Weights of a small mixture-of-experts language model, trained from scratch on English Wikipedia: a shared expert of 128 neurons, 323M tokens.
Below are experts of layer 3 (counted from 0) of a mixture-of-experts language model. Rows are named router (the router's row for the expert), gate (a neuron's input weights, with its number), up (a neuron's input weights, with its number), down (a neuron's output weights, with its number) and show model dimensions 0-191. Each number is 128 + 32 x the weight over its row's rms, rounded and kept within 0 to 255. Numbers have three digits each.
Before each expert's rows: "mostly gets" lists some tokens that are sent to it at least half of the time. This comes from a sample of Wikipedia text that the model never trained on.

# expert 30
mostly gets: "{", "^", " [", " −", " MF", "equ"
router:129087153168151122111168097144165137131088159119154127182112146112137161078101145149118155133093088172157089148086149068181106121139173113097143100118095097096187181095107105149123147125143095119124098080177087142138248146131156057179123139135116147177129130181076111158194128148129139101097128153116123114092122126074121111125116099100107085077157076181189122112098116084084155119116099095121138099190118125102152150150101194086061137155072121126171138132130163128118083160157150094139181135089186132131130095113081131182147117174138164128125117103174167149202144133123160156
gate0:131097080153157158162143123108099086157114208125108128120129154183212163134115149129213142089117090141129092133107138115147118096113098145145114135152174136078129125127115093127097185111117100091129128106145096108118167173094151125095097135086102142123119127109134142186143159117219097195134180180125132122100164160093123129117154118068063167159121116171144164106140076156174082135168077098077170189131162119156182152084083123115100162126117155180174065049137161096124175144149125109139090137139119131140164099121154117117081146166154164107159144130162071118132082089172114075
up0:121074055153118177112132152132109121149075134138120123101136137185208138124124161156145118079150144117091118156110104156149102137120166143133104183131127138075082117147105093187150187105139087067105131121152108130113151152083146106108126159134146189104123182110126136154133187119182192166110183170142159146084190175145111147040156120097075147141151093189131184159154096112126104158110079086111117171095134096115134125126125055146068166067100137172125080110118159073118134165138123144153140136165138120103150115105121092070124130157162081113139059157156066104133103141093110084
down0:067064174147104091147145137156131134089134143163149129077150086174096117089153130159119120085153085143086133145044137139141123139126120115146126123119112151136180094051131102123134146136118067084131095139151078140198147138147161090062099146138137161109112181140079118059100135163108145105122116104131087104110141115146095122151126127100125087143150083076126060052165120104139105170089144127160149173141111104109156085113138182081135109120134132152154153099119130089173136137142095206110195123101105060118114169120147146155141183197126096097131080091121166139145021103079114116
gate1:137104151110186127125044152143064141201107156101155165152127142128145164142176126134191126098159134149080121101144147113103082116085100128162151140086102130072131110122110093100133139164120129091124148136101095175172127154211183119087139121116119167120159163139064177173096159137125081071094086149148122089099149209114140099111079123123155152157093170122138231139088117136096077095161095188149117107127121132100145143057149162124145117183084121163158130146147108137150182161152089165103140124095141109122161091125139105122073114119112126148127099171198095174159107068124144156
up1:042101151167130178149101164183125101126124087111141072137071073152109093136113123104110118174143092127103152117127143107171118139093113120122161130102122202069165201097134109100123128127070169160083164095172108119132106125127075129127150109118111150097143145178121129128186177110165170117122115114101137108157135130084101189137111066110082201150131140136205109068129143121086095163143168181087135103157117131101134116166172096133107114206114107125132173181129112046117084096132119148112114087068215149111095146185121107157157142140159144148089171107165142133132121093104139150
down1:156096121132071130120157129106142144181080131155064133144080149087100114120166104112167061173143140102173105142158063142116112119109115117052097114092133152062149088195137120113114118217134125161158124113117159109148077142105170195124084139079074090120086120061090100148125167113122112165135117148125181125162198149119138160111087141123127134150123115107114089098113135129107125110187099122055142120146150114099095152170166173119149145082096154142158142135134101123153139103137132142116123085093109158124190082119198169139147076136047188118139169121124209151118146141085078109
gate2:101080092123114085099120129171153122155076156061152167108171161148108117136121183129116128227153130118070134095105073095164112131095106136120119148127132156167110130128181146105149103083137082097065096136177149064140119151132124103110099145160120129145138124114105134141103085085150147125109129032124140176168142189090152126131044121090163100172109079119190110159138140158155167118153119080083181085122173115156171135021138115131096180115116149147118077069138142109125160165149168124155180158124178124071119115118123164138127169131154119180160155152122145145083127105164140117
up2:138167146059062093155086106100169125140173186092066177151142098123136119076104098088146121108121148108084096147137119123142125189108142121154123103113225136181169097097216103113126018115155147076109122170128085124115073121153182146119145113142124116143112116139107134166096124109118165065131097181097118105087148114129133134104119116111097074115139093119171110170138095136142159114180130155160127096167099134121126074070140165119130160155110132150081143124151177091159106107123079127120079147126132179179170074097160092154083100122079122149116095105115121091190154139195132138
down2:113107194105184124125156094126158149182185114175165121162068126094189084125124068084135141187165147097142118105135113133127185132118092145126132083124182109128116133190161126120157063105183168106127121143132161131127148162132099109132165112134115058148150149121121101125124123178092154109185097122062159153137081134152138098087122148135126168139092132130093148136167135157125144047107157121126124151145141104082108132104136116180160146142096123122085126105088137143061127097128105128104139050145155116165214136094175147066139140137224141099068192112116118113045138149109101174
gate3:169145130114129130114101102103076139138069164053138151128110111136140114064120135145143088101152130075161119062133118149061120124118153158125145104128105175070075142180086117143109156143086113137063120140112129133142171111164125153098153093103132095154168121161159161147174147121141100220160095153132138083169101164113103145182145111166169117152113139106110142142147083191152121109110094073181158126122112100079134148111185100130157247105120071187121144139164128109139127075104072170158089127107104144195158129168149185139159177063129152118148157085146132143119102147132099164
up3:186135155124118088172133106117104108097101071096149135200131109141144154154107083108159148155131117135196108080083123102099098113161181092106129087077076127151154112066218093120127111137119111114147166144136119158079135162117092107172147104100155170149141104131194111121120133104168074145168159095099152144167143174106140126149100095068133133153100152072105127173152114108143108066117098075126169150161094133160172145086069069169113124100185120134106151127123158123139127176141090114122134182109142088205119175097153148117086151099093131106118096160215126155080184151152083159
down3:157127040148082104140114112129134133123058112075176162038065131140152087043135071106152169127114095197116062081148170128097137151103113126069094159140147139129100126136136186092144104141113139124074066158111106181135201125120146103155110098092074054127103095148105136085181160143137142151108133140081121172159134155101110199151162089122172126149125123123130105164125142138079095149137125093067140154093129106152149158164109113107100115069120158085062132143116131149121090178117143144139116146134122135156145131118088167093145106110140151141077138162157059185156156123129126144
gate4:136151132090146177125173102097132111144152179087121102097101175134086218076149131141093123123132156164174157164126159166094152096145159173136137137028149101105160131124090109106134109138154139126105131109168078116173127161121152110163140125138173082092188121150133167190111134096122124168165081112088137102120144152092109116137102157092137136099179140120188152108106141098125165096112123111133104046085158141147171129134132143125094128149106182155135096131159194115091121083110067167131116216065173138158117157168125153147126108084145157061115104168066169192104129101088152072
up4:112069100169104190147127188142085127150132080123133137109096176146188045134135142103114146105155131096081154154189124138128156147135153110165158088150181080116146103096157186163188105138055121119118095117112108154140121114134149074112097176088060206079126123118144111056119136157134109128140106119059101118119090122184153093144139119106176132162119120142140138137110151099199099142086144180084164138178157174079126105133118163132104113126167142106106135081077114140181157103123127093123151101120064180141144169096065160138092160135169105113161135077129088115105122120180133074
down4:177126088210102207138115165142129134113206106153132109177169117125159135116136143163124120140068120106138078162068160125148085115136110135167129129183113165163108164167145111127114107122117111128121130153087107117105167105125192082079161149032153131100137109155143098145169098151117134146082159118166107132145123192147188114118159093141130144108125197089127144131160049117106180127166120131107100109153099130119129154147090152178115151110126133150138108156205163115058158103190119082103121124168082121121146048109158119071151053123112102183147089123105107133145144150201126115
gate5:139111119112146120068118092127093103149120147144144081115102144080140096132124151084115150162066133101114157071137131093126126167126103098126166153171134181114112094117127074164206074145081142095140092150167082168146105172083103126137145111087098201084129177151056096090160118172124165046113111113093064122108092147132154088122143133138096142154077140152182100080134118118106141115139117138189131135187092112124108177117115127090153086121076138123068077150141071060122166136136106131200086148152133111111111116136138183143174100132179186090123132069103131193103130103131126096
up5:063121100202151090118109185199135086119162152165105130066150104104200087154157093107186182128093139223082102120139129130127123128132077106110147134107134110129135150106109141134180147141148128130165112127098104149140140100095148086185127113122085144082160159091173101151152134169147136099095127136114118079128120186139087113164170121107129208180130167095087145085102116103104135120089113255162126066063182135109148169103110115114138119085153133115152119176094120133118137104089147143120105152126146104073140082091090103131110121161119156143152059171119163128125126159141118115
down5:115171106131124154028135140150174118148104116073136164097085131105158180129092183078153179113116157178122113110148121102053152189167139071118158187146125153134161128176126156103111141148084126138116184114159144106101136136135113111184158122101116125116166138103136135083184146088130137121148116160109089135144122163132106111109130195116110136198119145170111083130113148213147155113139141186121102156142142139096061105103101137183103113040107095118137101121135127123161145125146233099163107112107167125109113100121094185168130139089138138163167177077129147180096122125217135140
gate6:112113105136103138182095111119097097113079164053135157107091137149125103128146116090124096138108156179133150098099104102133107147122093127080151144151116118137135182108122173128177136118169142191145127112096170255160198183126110100168170084105142132112126083133163147127127183145118096135219117198047119127153147147126183120197143161129129137158128157098122146073121118143117107143150122179115144166159121130169137183083135112183125104080155129118140188148101136108172117137110128099098104145119132172145137068134124188179132129097158096118103106052094110178142139155174138064
up6:113107095091116122069160153151132134132075166136159139131108121167096083097067127109127113145099131150135173121097112120155098159136145097081133152117120117138125129136075147054144087093131146123111110168170106143079130148209082073146150129187154179095149117134114179133076097127117152102153079149084107082135101088092171139094143170159054198113115094099202103092092116089117132113151126084172155093094122115088112120074155130127164123129132160102144118088164113096143129121068141152104158133145038093089086076169118156082117082123171141095149116132139078092115032183111118129
down6:102168082122137132079169160082116160090133134153095072171108101120081145103089128153120104111122137146130144118108106136185079128115163146148141161186107113140101193116077120117073099079073143158115125091163023057086129151159132145113117120193146162124171152122109132129138084105120124093156083098201115163132138094121145125137089132135083143141120076168148223060142104144121125165126097109140097056121086132096119139132155148094145111089101136114129060059140187121129140148148170122146129161171060155110065095149176140164134132168125120143159082114172137109114088138124141185
gate7:114143090105112138153133146205181171089110148079144141143128147091136083106109193096093083143095122099156109141092153090090123161110152116122112163070123135097148129160091099091084122078087067171119180121135126138172211107145149125126131130103116178105092129111143170088154120151157095185141166143130104094110122164145079131121123120071161157139178101184107115091121114073175133144174157092133203191115160106179133134131121081110150119142106152113165085067113112131134176171092100093142073126092158094123099109116073159086109080103160115139238121126076085129081123125127130133
up7:130130034137122190087125128108101081182092154180108152141114122155177179043143148165165147183131104174111106108143108113171160141111105113112108122173138165117116060146121186137202075156181143175172139113080166130160102114122071069127133115148093114166180106158150152068121137150094115143159168135135155110130139100129142100147112119135131162142097106118132161078137111140112149150124140129119187113127156155136121159103129123127159100071167088147102149149182127167153097091102217141141126089131152128119137188112105169167202179116150127108143168070128145148113067116197142072
down7:112117179169121093128128125147092099100121119090158158092063119192133210103113090154139187124161146150140092115120104148132131152115157117145115131124092175156179100082091130123083124110163104147193131087132135112127119143089134163102088111136123182125139089130139154059150083159115109134131120069105104161107159162124164137208069064122130091110134066095156188116170062096110152122107094159194097123150144108206138098184132154034148126114162123156082159116129178130128120149141109088187129167100145148117122142092097138163115176156119132148143065112090162182121163101088095103
gate8:065172154084166132146115148112126118133129129137079128098152139102143140139052173185115100105127073100144156104151082202140114134130124197107131172169125115135136096058066113107121120144050178100154050144099132115138173152137118107142104160190165127160105071171097103132107171163127142126160175126116154159111187108099079110087085121141155091128152086107161120147170160096184070129135128169088094120093187147128141129154189110165089117107067134131095118093122197116128144122138137184125136103110078124112117077085120144139157112097098131107107077132147159065102121135118116206
up8:116086079188148147123198154205206181109123117081157157181100124127088117106119157064076166126115114149054143164125164129191109130156103055157113128096100136162175156188159078146152132152070133144138121167166108129064109130086103135116150146112095104124126179133148084087160075140089109220144166117103132119105087115110104147131151168129175145099101166154079122126129088112089154117216096109128119072154161154153150095155115148095166153142149128094120153173147146114130135126158125167112125145121129144118173087111071153125158161094153129156155122087064110124106107117157113087
down8:164187123141124167142149121101089129145153159143124072119135156104089155120115134142138099144178094169110163177159111127124097149139127154135157111064139144150110166155149101140159134065185079138158165139173157124097161140125120155133090109172154137142070050097128097119117144156121092102109111160088193104098129154138121152118116076126124172230112097139138134127184114104114138111065171107053138159106153187100188178182147125076106113116105166151144105084095158099146138113161119074100191108097111136083122098144097117093078146153070047145151149139194129153105120162177071109
gate9:098097089123130143176068113107147116161050113161077088135142131114188148122144135072120139065114109197098101090193130151136080151094129117097126162161148125123155112124113153181166140133146126162180156103106140120102159162146140130185110093139130154119100090087132132168118159175129136131132149139123134090138135159142212115117153173128085166213100120159063153071114121171197074141187085079138145165146114052088136140045089089116107190104142096114119098114125137173125151145144127121150144111115073111108128151152077140117150172138149123151176111086114099133156087206102147131
up9:113090066097136139138149153118150104158048121147170174152132091148144219111126132101110149137164136167079062127108118100150079133117131166108137174162155132160151115096104155133112149060123101169202106117129105110050142195143148118139111060165126137146122113125172090133118062148100141145109167138146170142116120113116182112125116037073130200153186170129094117113130138152097054135161160154121129150110179099127180106105143102137133121107188115070169134108063118139111141156127106117080113124082161146151206107169109147137118113144076081134125109136110072166147116135090117096
down9:123116167146076125111083110178163133090078078148084092136178129118104088064144146166095067138086178156127176167105129169229098126082217145115135131159128152079160127091084097117108086140114128139108155169112116133155135084129170125112168143141157137133052070176104112043121148127120147109089140132133113144115166131133133134123101106183131055103156134088134141116148188128100076174041107082167102114154139149155134090104117170111137135101138162134158083153135080080119128094155131129160125100112117087143148078143139150134164086160171129108095108110127125116115050116091167120
gate10:161126145108199132080108165130140131131196095085059196126174152067150155145142094094088127141186098135160162159157102097113126140134145130124087131118088135115098171177135117088156079129102099161161142084168109114113182131124177164101090146117126153179191171133113078105107085082100116113157099148162091152139114110074139078135062138136179158100135118025179142131102155137131143108116109216166112126152136124136162123136115195127165083186145125081073089103123127155058196142142103107161098168115191100142068138159117127138130116115106124155141131157130120152114146148119134131
up10:135204155150155082121159230099109122151179128125088210134155136142154096106099123113140096063199115140163171139078122138201140125118185175140102124127154154150132112107147120173149117126103121137119154111130099132158124152140113150084132156126113118138094094116116210180181118125119168153100096177131159142174121104111146099112050130138195126077030152149174172163114121170087140104176143126129140114117086106120128122101109148153093117125137146118109100099163136149150160113151161124110122100112062060130125125142158061106181136077117112141113035102113081131149159089120134172
down10:185161238090198188086069146121119114141093102110136224173170145092131164156057109138150122136154114146105111117111090133097145156198129109142172141145181130121125167147117180134141080122107100168107142156142112163182134128150141085187141174137145211133150103180136164127114167129104128085064134142142108172159161128085154179129147156107132118113146120076155170140141127167126162078127142157133141140193159108112118113101177150087141142134137178137130134081136124140129133120164103131163092171117173186117133115187104145118099161137120120165138114137140067192121107160129123204
gate11:064130138143159085137074138150120119120180109123135086126137092074130155116072118087128128135127165128150153168102069153152151113128106171187092124091149143109227076140097140104152157124162107139111170130197109112175116099202119146113077087153100101164106082116107113100150139125107168115111098114165124123132130130124124196140151080205086108102132116144087127152156098133130152142103079133143144117120160099111161088117166129115079234142164142137073148099090123185125179107168156220111153090139169158150103048155125116170108135157128149183134105134109145174130148077170158140
up11:155113176126169123153128108159183078103141113128124128135125092108145088077127152126099144167106106047116141204089122118103085156133150130131148103138164097111150075135102146090123162138122060211190119135098044122132110119154113111147140156107155164119154108099174144072175135103097146098094137114144146092084116123169085084181142079149082099230146165166105141163084137120049099149110151138075137185082108163134107165096100086107203124060102151147116119158107120130154119152122112157090085177094111166125175130086112121137107141123173134146101166165167130162144080133128120145
down11:197084144129118147103143106129122140157094114108103088160111088099142087181169128102140155148186130199145125105167141094107090144125150156085160091173120152138098108151095041144157160182085153084130088190129152146159146129130100124153199083085078111096124129174113134188097129067133105082168145119096182075092148115142128146117143113141169128165148158069098142193109110113097163163158136198090191120126104114128126160151128171140187094134156091086075098131141116079106146100115104166113077139149147120104149187150090166137171113110115092157150134165129171073076172152133099138
gate12:144162148123124110156097111134074109176200134087134164116144122157087156173060148098148165090117153134107122089152144130129099217136134108112086157129149177144101096103171142142170109141124188140084136125060176165116139098151149165147094104134118125090170174149105150126085150116163134183203134145071156128095098206111130091139131190127205169127119116138128094113144113113136098071096099166157139112202125038139152142163160100119094142101100120107183062129127142191125134109123166106060127096136108172083101119131135155103167102118146159116137073131141160134117069088134092115
up12:114096106136117103152108065157112128161174175076152163176116104115117135120164114095147140165208132053130047113141144102217088139162182130122120096109083121177192147098127124104153137156109156190067156109108139164157135117068213151117116111157165157133132161117115151112138119101117130200172117145076164077143103140107194137072168076115115178091185118160048137117075088108102057126135078134137086122123133091057151143107131143127108112125127132092167110142141145143132105154134118107101132142127135175075151098093113146115118121123126116145122074086109146105182146149141118144
down12:164139186157169103162135123141152065206135170075116173160153135111091190149155162150145104126130069076195146105154117098085145116133162136110100128119173135092177077168160087118164092125090063122124200109035136129146159149140171065155097136133114123095179171168121125158107128134148088092150109138140151105140114160100186136126131157130121102120166169129123108092111128158119153136043150169176099120148111081183111129101163098114081131143049162108148125133119096134145101166137182110121129110103132140111149075094119176145122147193204166139107105144118156084137079108102115116
gate13:129124070079173115135131144074124089030140152139110145133169125106183106161169137115136103130101117138097160112114085164115163184102103144127101106122114123131119091108186089156115085149166115134171125223115086099178124139091156161146136087106129138124126090110167132165088107153149089085183130052148104176114127158096185153143048149152150139099135134120147138135141114125222072128164157114123141142113162136176161128143088153145086136129110140072061147055115116148141156100087131159141091155139064155155156108136192101173068123125082139189107162112129133119092109151157165089
up13:061106104087209087119086099151136111072111171090123142095159110105103081183143085080165121131118086160126120176138170123153127091139102114119125172109141128182168118155124140179169088119134148104144088153135152161151129113178112127176141116132158134139074101131130053133169208108107051118147095113122086155139118162142138114128148203123111122143087081139140102144086132151074100158211168104083131149115108119110112090088128160115112165118118156079103090198172154099148149130095104104152123067081091087128143165156120132158106141120153144144192174073125103170096100205117105116
down13:160113153121161151135069109159161128097138115143170141142094161209156073138143082161098153130127188082125047119139071130116131143189128130128097126148150140155136163157119092072104151168159129094121145111025171121096085130127101133138087122088148131117134072133170142086097120161181068094140123124108201136105169157147133151110161122168170077137155054120118145108141047166211166147132096133143137094113141119164132099157166116097115147118118078112071153058170116147146139103175127196120147117132138092134139165142078133083198177131083130114141166154111117140122106135103106136
gate14:092145099122114114078072125154108119146121122165098065144134106135163100195119118136154181127126067185100151119125106140103085148124137058175168176062149163107085131155109159084080144161123156171141184120130133167121140069130128142101196175155157104082156154133149180185133186134145159139187091116122099131151169120107200166151112160178103126110133151067168146170119117176119110112193105134122115084136111161103183196183142110148164103149126112133108118094135137121134150180104088162117152169161081079124176128127157134166114099103126163148142208074104128082154140103151110122
up14:115136137201078114105122084125192133141075092123147153165045103087186162103088156157141192108127104108137064161153189110112136160129117121172146187114138158137131099154105115088157138098107144139148066106125127133060150158142096174162174111154127118158131061089129149141092131123152165159109122118109166126099156146117126153188162098156066173157124167088109146149088150120104096086103123152101148153139193095088150101065160074109082136041125164145190176129132137135154108122189153137078141119157190125122125114083132110145122126104147164092146076073123081115126123115109072140
down14:112104131221147118125106062137176176155097094112132082128153122076153140165126103116144147121117143102112086127178126113109136163110165071133112197179154118144101073112124152123125136135141101096147086179182129114157113101133117182168163176106162109070164100123116145145165129141149127103098067079075165151161158091115152152154134102119050157147106199158118155111173120120094085070061131173162097115072205126107116092117067096135064104099129166123071167141168116139112117127122109125118096135142110202114116105120132092137164150062121111110072079127154107083119125108116131076
gate15:104119117150162092104127100127115143159094170155106153128087092118227110104064128113144162104180104126136106128133134123097104096106135141112119147172092112092108195150124114088060179123141169128191122101054099084130147135195065098095138147158123125094095156172141128162151097171142112185140054151129101114106153099076080093171076152118111120131164111076109144132141156094116140100137140128104132151203155120109153110134156090183089185134129091148034104155102157141106115110117129192069162155167168133140143119115135123168097150095146149094077143081140169200104111121100093151
up15:096118154150154124073206140098162123165121072131193111170174124170072151096156148128086108109146181111113125137166092094099135123126141112131123170095141054126135128097146110100015104152096122153067081185130091157131152113124117157125113085197154167132176106102169094189051078098100122132138122159103137120139122127125126171138142141182152163111178132167144107152184164135157126124181084134168118094117117150140162115172122098124116138086173188098166183098074079098111123150151127138122092127141127126105146103120131145087104105089136126171097116182121070091075171115138082087
down15:163090140135126149110174153125119127143189131143163080112119105183134115069116101126082121158152123110190134102096143171117206130091113122147140136130079163106128095099057176124075106153135142183124131148194175154076085152074119099163196130140087102151165146133143143130167050181131117096112160093107182127136105155160062145122115096119138131150167126153145087147104109119171172081175162110146186157070111080166087127156126104107112129121102155081075080118118200097120115170086132170158171099092179153145114117144068136083152109161084146103149159156095118164086141115162138148
gate16:116145173074220200112159141157159140131139117150133102117166150160124111130177186102152165094177126120185115098181121167136159102121145144171112150159078124121170138132147173046127068100144099089113108138136163133110162102114134145147136150130112112159122116146130100104149117118200135111137114064101069144148144140132175111124118145089117089096130079137201149094163155087123112166195087157086146125137171105094131059101175174146077170220135167136159149115084178178142145127133125138107156141137177168138188127105108094130117159102092133155155097179177154137143182087142147166
up16:155132126107145112113146136167114132130134126122161165108202190081168080193117139129135118100119121121173095131105215091134176118102164160076135099173122049062106111120127070133178144125121159112069163162136093122163111166116151109194173130159109127183110211119122147202121120170167089127165126113101088092166141174160104104139170135104087091110126183139127114128076137145099132142086219114159130160143153133089149112133141156170153087174101140101089113132115156156147101109048118101120098160154102152130180132134135121147157138109138191099138136184099120139068101083163111124
down16:225163143096120138168154121191118173112062121112141130135203154133152140109150113185105134088092163155188094143171153090103134090159142169087073063118072105068118107073137160153082109091168119106170113133126159117162172115100136112192180148112116129147125164143181111134095167171161117185083095121147130149122108151108131099120122162124100085148178151104108048139159163082065156127143109140124162079127133069125177123210088142096180146165111174123119152156087142104110079128135098120145110104153113133127126140074131140110100112085185113118139136153129087142125153168130166160
gate17:162111078142110115085122072186191189131096176159109162168145117175148136111080172084132084092129118115102123156152147148081074063099102120163137143113122082092064074115150144083084114165152189116159099137117171112164172134149105163177107218148113148118123118123145138195130139210146140154127066146119171139152139168113120054093177161087100208103158150105109163117119123095149141128129161153140117151095114179117107112164132147120120064155170143157137099107172193129140135124117081158152131142152124138132126098131131107088100125103113176105092151108081105115133214117115152128
up17:094106104126069123131108138096062067108119156137080134124186141185122080072169112116149099081117150160143130177077110151105062149179155080101113130122133148126124103129099153135135189110129092106119143123076187147138109139157164129072119157077071127122123133137133147176139171064170144136122071100184168070170080167100106116138150141141113130132107150146071118146045118144141165099111127079139072125135119103113155191097078117140168163120124073078118109172167119133174176095121138172169118220112126095111102103142143170139076088160184109097120134163114124115156151155159146105
down17:080107129146066110212062121146098107131150101141074143132118091117122111166110139068128122121140142131083142120155142197129131089142119113080132116141133164162162148104163073126148103160117059145091117127137122170131092131106116071132096156123076129145117163160161148084112092125060130100143097118205096131105120157202110226081102064138159150169137132088190106135091151109174139101105119169142093126165103125146121156110083174131114105117083150162120101120094115142153147135043125146158125079095099067090167205079153123128131166124131091143116128163126191138097088084098116148
gate18:085066136057179166092122067108131124137103162120139119083121181117106111159125200141128121155163180151138112147133085123151104189133182206120043088108085054065101117137155118108132099141097128138162100128143117100154154148147113082097149103145166177123092161104173107130092118137109116071156143097167132147122135104144125183083140093111133139078184109151188129163193133133177152174123127128105187082108190093130152158130148103147152158168118129148186124107085149132178141151109112142154141179091158102147102138102068122091115152067101102178112127120150114131102141080130154193
up18:161114151180080153166145078063124151155133151126188158149154084115165120145078131096151118133127090091111170172146092112089129116116076050163112155120149144145175164131094155165067043083129101122141163119146131084077113120086098151145092145165127127120138103121139136079090125192135153087138142139075135146115162170132109124166067159155064099151072132156118132123164124134120161134143138133123079087146146168067092083093122104113145139099155178172128122146146156114164106099199158160124124062125114151135146132161162180181147076131134114128175083188164117098150173093161100050
down18:129114078088146132119147141128095095114159193122127127129143173114177139084162076093174107097159103125144176153082136173153137139084142104130161102109129154143204150140184063134071101118102097124135154130078109157156083117090125137142175131100098099102087097132215098081155108193118101135167172062155117151134079128175136098163096080130132092121120151113045133134160129115109160115106169105109144162158171179089164100113153140097118091113127147114084164134093141151151198124126136131175175134150095176109198112160187178165179186101161086111144125147121122155151129122173067128
gate19:137095161095156171131125125118180085096180111140127176141145121191157161123139115141103152125154109090193128111115082132155088100098162074142087153115166168133124030110132088113122079202085123144183117145065146113132067143159144158152179089161139082144174057106145164182172202122160156126121199129111147162173157118146087153134139121161082126156104128172144114139155127138128131068142081100076159181145137095120100119119143176127151075127151146116128151108178117150088122140161155145133102117193164151116169181136130105131165090106073155115142185120186117089132100094109092126
up19:121117138166119111113113114102116170137065093149096153125157116138125087109100165075111181137153170154118068123122095112166110132110142094110076095098086139067122082128132077155151180126128090188108089150083174097111158161110130085162118161101089129154117182105144145085129120048138158166145117079074118163128110076152135058104093112143083170086055160161165174122186167150136156155060073110094124175110197140162191124117121146094139079135102142168122098120119113090137158119129121127107126151169067162155146129101104103164153096128074087187106153110149128091149143150103169076
down19:117099187143144136173163137186153084123172129134209092069130123147094237112195132126153152097205108187110082104154139098177125129119119132150109107147186095105142092155102169115146147142132164043162155139127178137072150137161156182112150111174109098126109116127087138189164147131067099172116134140183178108157075123161135136104145167169141094149189143134110117143112087107122151120086168145172105132137151091162095132110096108073132090172107145080131116124113090100119150151122104071137142096144131105111145159162114100143121120190128208138159105137131179112120126071122098136
gate20:102164097141151175169111136104102148175137233169173187139171129114109119138085068152092140111146118129161145113108103141110127135132194151172148130155128103122196174156152082094156140115088136199150111120121122146095127125092152101148146133186089136109143105094095102152194071146125121137169178125119130147093155126127115164120108205108100124234098148124095129108132154126122109184129148157162117081139119161137116168031137148096113037101124123144147095138129118095157066092174104183145121178135147135124081172121115116097139104153125159145192131176105101163165121096145165129
up20:173132150138051128128133176127127155197091160154137156092167160127181131153132101072151128130134094174100137117091177166069157159173107137098133110155106137172086148169159110137047118112157156114082124132154097104092083142064091122085127097093084138066094151128138144127126108172134158101130114153149183197113200145101160181115091225131130102140116106124181104150153096103121161188131160096087132104164098145189099132097154109124096183156077125087077137151168122084127176166145125128129170124142123154141117135175156132102096156140123089104155117180108096097166127153076090148
down20:139054157129132080111072098077152156153170067119113129092150065102129143148159152136166060114101115142111086074112104103112150127075176152173076148109100091145094110113116081138196164130125140146123064166181050154126096115215097146122099171113136127108145112123096119167129098164122080147088113078112125054140149145157094109124112126165124156137096174073135135077149141132123063133126133161185164154116130144100132135104157148130118133157142062164169150162117159186174088116150118127134121169147090108132061168139182126105141092143104157135140158055124080157156113076106156139
gate21:127136109139159107104089124176130127109168168126049105137119120158179114149106156083134098124115115114129105149104166204131103177111129128109170102128162135086130138094112113145185109141149132084166090186084095118094135144109184142096188055105099142067142112185128138097110115156103154064182133159162113123183197114133118092137120134082127175144095148138075104095127105122107074119137137163147169134130091136133100194167091141142149160142158083152112067111148115166181178124140183085162119165139089137140178061151107076108108115140166103106141106090152100102047160129215137156
up21:087152145096147137104060091148112104126119192124083091121089107101170127164148150157095148123183117124209069123157126136157105162093144161101131153116115129107162078133130138124132100185142089111192159163152188178141119095183138140139154121166104151118097060135096143097093105150098126158131109078139166116131181101162118126077122150130103191154113107089105109076073098147089083168151155104090143184112112069140138160120114161098123128149153057164117098114153108108166184168120149113102144115152109085162141094047131093161169180129072185129157111107185103093126083138143064105
down21:155128201058113085161097178100163146197154171121115154172140138169127137194121153125144157110082150102179145091096083125100097123131128088095127104144157191151147131165145082164179097168135094140127124089148101105072165119114073061117197136084103103087154118124164136152107131135094138072144119147132167108108136149136153129119185134174175138112139114089058135067129124128102152162100157136142113052096121149140066101114159115090103096146155134140150063158098086158123177162115093168136106140108106149101123213168148147095097135079118150127066125111157072129142111178167150109
gate22:155116136086144074066144156200127092066184134159192148056138162150116123152084149132158109185109191156145140074154129131177105101106125146113171100120096095140115142104109094082171090177136183152117181124101106125128069211130137095204149174130102170154162154109155149142067140101137098142138202149117176135062123125112145146146093098107133193142121082098109115160113133153161174153132153183111146185116159055122100182118088095141098087102129169175124178151148073147102141149127164133138106112119105139076131099148107156111143100115100122111155108160128151118110115106097104118
up22:092147168136116039152150143079205135097124084125161153139137118100113168167102080117086169141107162178142128070116147105180100107144137130184186095188158083060175171116129127045179148145138090107082102080176063125150173169108125132150160151165123154189147126146121163097109116088128161145101110094158163170179123132110136127157136073182123099150081101134109135095122151133132088049151124147100171188123137123134153143143110134127125098112150190156107135139125066099121093175119133167159147090134094157149092085134132146122108083116141089101080162101096093133181118133163157114
down22:146166136145061092108119121151121180101175093097088140132119122056094133133122132148111166151124148119153120160169141104136067103147094136154186136142121116140185152131186113145091148205224144134151135111139152065146095147190088126095119151099079148124156126096167127186130119120092124101095071086103130159152126099099032160133140106184095143164107096171140129128163103106094164115126147105133146085132119164158113103140181103111201115156141113122126134097161114165122118120128192104167058110064083166075118140154149125104107098104132217182150121115150146186106151085167132121
gate23:191149126067162123154159134124095158145138067077095061100132154163140111134125118136136154110089106134183113128140140211099155059129137070093068168098230111077081155112133113091121099209183144063105163124152089111110135156117149143087112080049170086094145125142171154113097163126118122122121116155164110100149134116136113104152118103123134112083153132117055132128107107093128099132168130133107124093114093158130097152176097055125091132077142117105126109121092140149086179134134065123132137127088100111071120132085094152148091193129085113115122156110168149141136121148122051100
up23:097147146105146123097128123050093139132150117132161151163132175165202147111132140170159187133142168136135100119170083134117107140164133158104154112131102166135112108091095137143179121094179123142164152154080195073111141140111091178114152124142135105192088119113199165147095169132202160130149138120214168179122132106109111160153092118171151088130125199091131136041109156116134156087125137126097034148163153081103130118170140129104204055133136112154136156158118134115091111190086107161131099115170167148159152120101105112113108130116102159131177176129183117100159121138173102114
down23:102188143135121161097094125107091093182155129144062158141185123077119116111139164053181130149135128179166184087154108094126091084133126098123132098116164177095096118089208061175100112117134157135106148166203083152189112136145140164073131121144115133081126141158131134047108116146151132133121153171163119123151156154114141196079137115099127070135154119146160070164138109105108096088139155142064109137163140142137078136154142201141085148092148135155113107121122092132157079133221131142163152147092152103102133151110092123136123086077162135128065104099094170153155088101134126103